{"experts_per_token": 1, "head_dim": 128, "train_tokens": 538100000}
Below are experts of layer 7 (counted from 0) of a mixture-of-experts language model. Rows are named router (the router's row for the expert) and show model dimensions 256-383. Each number is 128 + 24 x the weight over its row's rms, rounded and kept within 0 to 255.
After each expert's rows: a language model's description of what the expert responds to. This comes from a sample of Wikipedia text that the model never trained on.

# expert 6
router [120 128 112 151 157 149 131 136  76 135 134 124 118 116 111 101 124 109 151 155 130 128 133 132 142 149 130  91 168 138 120 159 126  96 121 149 155 100 129 106 119 143  96 118 142 114 149 124 129 113 147 130 136 146 166 135 115 130 149  87 118  94 152 126 114 134 132 108 131 137 119 117 118 109 128 117 189 127 157  98 150 130 113 141 125 104 136  93 118  89 159  99 152  93 136 140 116 139 142 117 108 159 138  98 109 116 135 101 116 131 113 159 147 113 100 109 158 136 142 130 108  80 115 116 149 104 134 160]
It responds to: The last three digits of a year after a split-off leading 1 or 2 (1972, 2022), in biographies and tables, plus occasional verbs like was.

# expert 15
router [111 120 128 132 122 133  89 121  95 148 127 147 143 123 111 124 149 103 155  95 127  57 126 143 130 146  79 106 140 134 151 149 103 107 190 131  97 120 140 155 153 116 134 100 167 147 120 137 104 118 162 130 104 130 123 121 111 111 140 137 143 109 138 107 121 103 144 107 137 109 165 128 103 119  88 130  87 127 121 153 133 122 114 116 173  53 122  64 108 118 147 128 157 122 120 122 128 153 135 121 168 141 121  96 156 120 126  94 127  86 137 128 151 127 140 134 132 139 134 100  90 144 133 173 144  94 128 149]
It responds to: Capital-letter abbreviations and codes like stock tickers, strain IDs, units and network names, such as KCTC, NYSE IVT, MeV, SECN; also LaTeX symbols.

# expert 7
router [151 125  97 154 163  93 103  94  94 139 150 126 147  87 129 107 148 103 159 146 124 114 157 125 121 128 129  97 114 104 138 125 164 126 117 119 142 125 128 160 157 101 168 107 131 171  87 116 123 133 158 150 115 116 143 127 156 109 121 110 146 123 106 133 123 159 125 161 138 137 109 118 134 143 126 114 168 113 128  88 114 159 159 161 103 133 114 146 104  86 117 100 152 175 114 165 122 179  78 170  90 118 134 141 133 130 145  79  82 141 135 127  99 191 113 131 144 153  98 153 110 100 132 180 155 142 158  77]
It responds to: Line breaks, == and === section heading markup, table pipes and opening quotes, such as ==See also== and the break before ==History==.

# expert 8
router [150 117 103 147 121 104 112 108 128 107 104 137 141 120 105  91 156 142 126 119 158 101 143 157 150 148 153 158 161 144 139 102 122 142 131 130 100  55  97 171 147 118 146 119 144  86 159 131 116 125 143 140 109 123 119 149 127 153 125 140 154  99 143 194 101 170  95  96 134 104 127 125 144 162 104 118 122 147 135  70 157 141 147  86 115  94  91 116 119 122 123 119 144 161 117 124 114 132 119  74 121 150 163  91 133 162 113 140 156 104 132 132 135 118 129 139 161 139 170 120 131  95 130 116  95 106 140  83]
It responds to: Nouns for people's roles, titles and family ties in biographies, such as director, President, senator, brother, often after "as" or "by".

# expert 9
router [123 139 117 142 122 109  85  95 180 155  95 141 151 156 115 127 180 162 123 119 162 119 107 133 112 155  90 114 119 123 150  97 151 145  84 159  84 123 121 141 117 138 126 136 167 137 119 147 152  79 150 188 116 104 173 120 106 143  99 147 145 106 122 167 159 132 111 161 144 134 126 132 141 140  97 118 134 110 157 127 121 151 113  96 119 118  98 128 127 106 169 124 159 160 142  96 135 143 152 123 109 139 159 144 128 124 132  80  96 162 106 113 159  95 139 103 157 135  93  79 122  74 101 140 167 106 135  83]
It responds to: Verbs, pronouns and suffixes in story and plot summaries about feelings and actions, such as misunderstood, humiliated, felt, them, get out.

# expert 10
router [120 146 158  94 116 120  96 109 104 119 124 137 153 131  90 139 145 162 149 129 133 109 117 117 168 137 151  85 115 152 143 144 134 126 101 128 118 145 144 131 143 158 115 116 146 135 116 118 129 134 146 171 109 111 139 153 143  95 112 127 144 140 146 151 151 134 116 125 130 128 157 131 160 148  96 174 142  91 139  76 130 143 126 139  98 158 130 144 122 124 168 130 182 129 117 173  95 146 158  93 132 149 142 140 105 123 157 101 136  84 109  99 106 135  69 148 140 118 123  97 107  93 111 119 136 124 117 116]
It responds to: Periods ending sentences, often fused to the last word (area., championship.), plus decimal points and the last cells of table rows.

# expert 11
router [125  94 120 114 152 124 115 153  85 161 154 155 134 127 112 147 129 132 175 111 162 150 128 169 140  99 107 144 157 101 155 158 112 123 150 145 127 148 148 160 103 155 105 132 107 100 127 143 151 151 159 109 122 178 142 167  86 142 141 110 120 106 132 101 131  77 118 108 127 120 120  57 132 148 128 122 145 120 119 124 165 153 115 159 121 104 155  99 150  81 164 132 140 128 101 131 112 138 161 133 112 143 139 168 134  69 155  59 114  47 111 121 132 170 111 146 156 127 164 138 155 109 114 147 118 142 108 111]
It responds to: Compass directions, US states, cities and place words after in/at, such as northwest, Mount, County, Chicago, south shore.

# expert 3
router [139 114 160 167 139 118 138 124 126 131 127 131 148 137 124 100 128 127 119 129 114 131 134 135 156 148 121  83 110  97 139 138 110  89 158 144 118  98 112 116 103 135  96  88 133 136 118 146 100 125 159 134 130 134 150 131  54 120 146 140 128 124 138 105 133 152 131 166 165 101  99  71 120 136 176 156 109 121 109 160 137  63 150 104 150 138 164 135 110 134 158 111 108 140 120 180 126 146 116  96 121 146 153 123 154 172  98 119  95 141 143 108 148  76 116 117 156 109 132 137 130 110 128 117 131 134 139 115]
It responds to: Words in athlete and career biographies such as football, his first, He won, Pan American, plus a few odd word-start pieces.

# expert 14
router [138 147 158 149 166 120 128 108 114 140 136 119 161  98 111 128 149 146 112  66  85  99 146 141 124 142 114 146 157 121 139 126 134 153 131 176 135  86 120 154 119 131 118 141 140 142 135  99 135 146 131 109 103 143 139 133  94 137 137 149 168 116 169 127 107  87  83 130 112 112 154 128 128 168 110 154 143 130 120 137 148 163 125  96 140 139 121 109 135  85 130 141 133 134  71 115 106 152 128 135 122 164 165 109 136 105 135  80 109  89 142 125  92 103  77 149 155 111 118 114  90 135 100 162 106  84 113  93]
It responds to: Suffix pieces and final words of names of institutions, works and laws, often German or foreign: Kommunikation, Handwerk, Federation, Museum, Awards.

# expert 4
router [144 149 106 121 132 144 108 131 124 155 170 159 132  94 130  91  86 135 144 106 138 139 114 132 128 112 129 131  83 135 130 102 127 117 110 138 130  40 135 144  99 132 163 125 149 124 133  84 135 115 154 159 114 137 125 104 124 165 138 163 131 126 149 129 125 155 104  92 136 124 164  96 171 123 106 133 147 141 136  73 114 130 128 104 145  81 100 113 111 105 156 145 148 130 144 116  98 120 154 128 101 141 135 134 102 115 154 126 172 118 122 155 110  62 143  96 146  94 175 108 110 124  68 149 116 113 136 134]
It responds to: Month names in dates, especially birth dates in infoboxes, plus surnames or surname pieces after a first name, as in "Wayne Twitchell".

# expert 12
router [173 139 120 191 127 123  91 121  89 135 174 142 127 145  99 114 154 151 132 133 122 115 154 154 153 155 135  79 142 125 180 136 110 145 165 120 133 146 104  98 118 104 120 134 173 118 151 150 133 135 138 164  76 136 129 163 146 159 107 132 107 120 126 157 113 139 124  83 113  97 135 123 113 152 112 130 158  95  93 152  77 148 127  59  99 129 109  89 137 134 145 122 147 191 161 133 163 132 141 100 151 144 131 120 120 124 146  70 129 115 155 145 152 144  94 164 112 122 128 114  96  94 130 137 122 135 153  51]
It responds to: Determiners and opening words at sentence starts in expository prose, such as The, These, Other, One, According to, Modern.

# expert 2
router [116 115 135 132 146 100 125 110 128 128 136 131 173  75 149 147 145 123 144 122 141 103 124 132 161 134 123 123 154 102 176 153 114  97 113 137 131  57 125 133 140 130 143 115 131  95 139 133 115 107 153 178 112 109 125 139  97 140  80 117 156 147 139 120 156 106 160 103 115  86  64 140 126  93 127 112 124 125 143 108 133  78 105 132 173 104 125 122 120 101 114 124 174 134 103 104 140 143 116 116 136 170 113 120 133 115  97 141  87  89 151  91 126  85 153 148 178 124 153 120 111 121 113 127 102 141 110  94]
It responds to: Commas fused to word endings in running prose (journalist, / Cuba, / viral,) and the first digit of years or stats in tables.

# expert 1
router [158 152  93 130 120  97 136 109 137 101 115 179 185 111 127 102 151 133 162  93 138 159 127 160 133 118  90 156 115 140 124 105 119 100 143 143  93  36 121 155 108 148  94 141 119 143 105  77 148 110 150 146 110 152 115 132  77 138 125 154  90 127 126 138 132 121 122  69 122 146 111 140 127 197 149 142  83  98 141 179 150 145 156 124 150 140 107 151 137 122 150 142 145 177 104 134  94 150 127 132 125 112 143 117 108 107  94 102 117 105 166 131 144 100 130 118 166 143 134 128 127 114  88 150 139 101 123 131]
It responds to: Mid-word pieces of non-English proper names, especially Slavic, Arabic and African, such as Hak-im, Zam-oj-ska, Abdulgh-ani.

# expert 5
router [137 131 122 127 159 140 118  93  97 134 137 129 147 122 105 124 147 119 166  70 169 129 132 165 160 138 120 155 125 102 200 136 147 127 165 129 159 128 140 133 146 155 149 121 130 105  57 151  97 158  84 119  83 155 148 150  95 113 136  89 127  99 134 163 128 104 128 120 143 106 158 127 117 137 128 136 137 139 126 177 112 144 130  89 138 111 145 116 144 151 134 134 161 130 125  99 135 177 128 140 126 166 160 100 117  86 143 124 137 143 130 124 148 122  80 140  98 146 115  75 141 141 161 115 134 119 126  95]
It responds to: Words describing physical traits of species, objects and places, such as with, has, water, cm, wood, conical, pale.

# expert 13
router [157  92 130 118 146 153  98 145 130 174 140 106  99 118 131 114 118 188 128 131 149  95 113 121 107 124 103 135 127  98  99 104 122 112 147 151 156 126 146 166 153 119 174 104 114 125  84  95 108  86 158 146 100  97 128 133 120 139 153 117 120 117 142 154 154  86 129 118 132 135 146 109  95 164  91 137 104  90 112 111 152 158 119  93 120 128 117 155 124 121 125 173 121  93 154 153  87 129 184 115 108  96 163 145 126 107 115 143 113 157 142 111  95 136 135 132 167 142 175 139 157 133  58 130 145 114 138 111]
It responds to: Words inside song, album and episode titles in lists and tables, such as The, You, My, Love, It, Us.

# expert 0
router [128 114 174 152 166 138 114 120 139 124 156 150 152  78 138  98 139 117 106 103  98 111 129 149 115 132 178 135 134 152 166 126 138 139 123 143 133 147 129 163 108 161 114 127 108 122 113 116 137  85 144 124 142 102 152 101  99 103 148  96 148 103 164 158 155 110 128 104 148 125 123  94 141 142  96 148 139 123  62 161 114 132 140 115 130  99 138 122 141 103 143 133 145 176  98 134 111 120 135 111 116 136 130 116 116 120 146  90 131 137 170 136 103 162  66 151 172 128 127  79 113  90 168 154  97 141 115 127]
It responds to: Pipes, colons, dashes and degree/minute signs in tables, infobox fields and coordinates, such as "| FW |", "Capacity:", "9°21′N".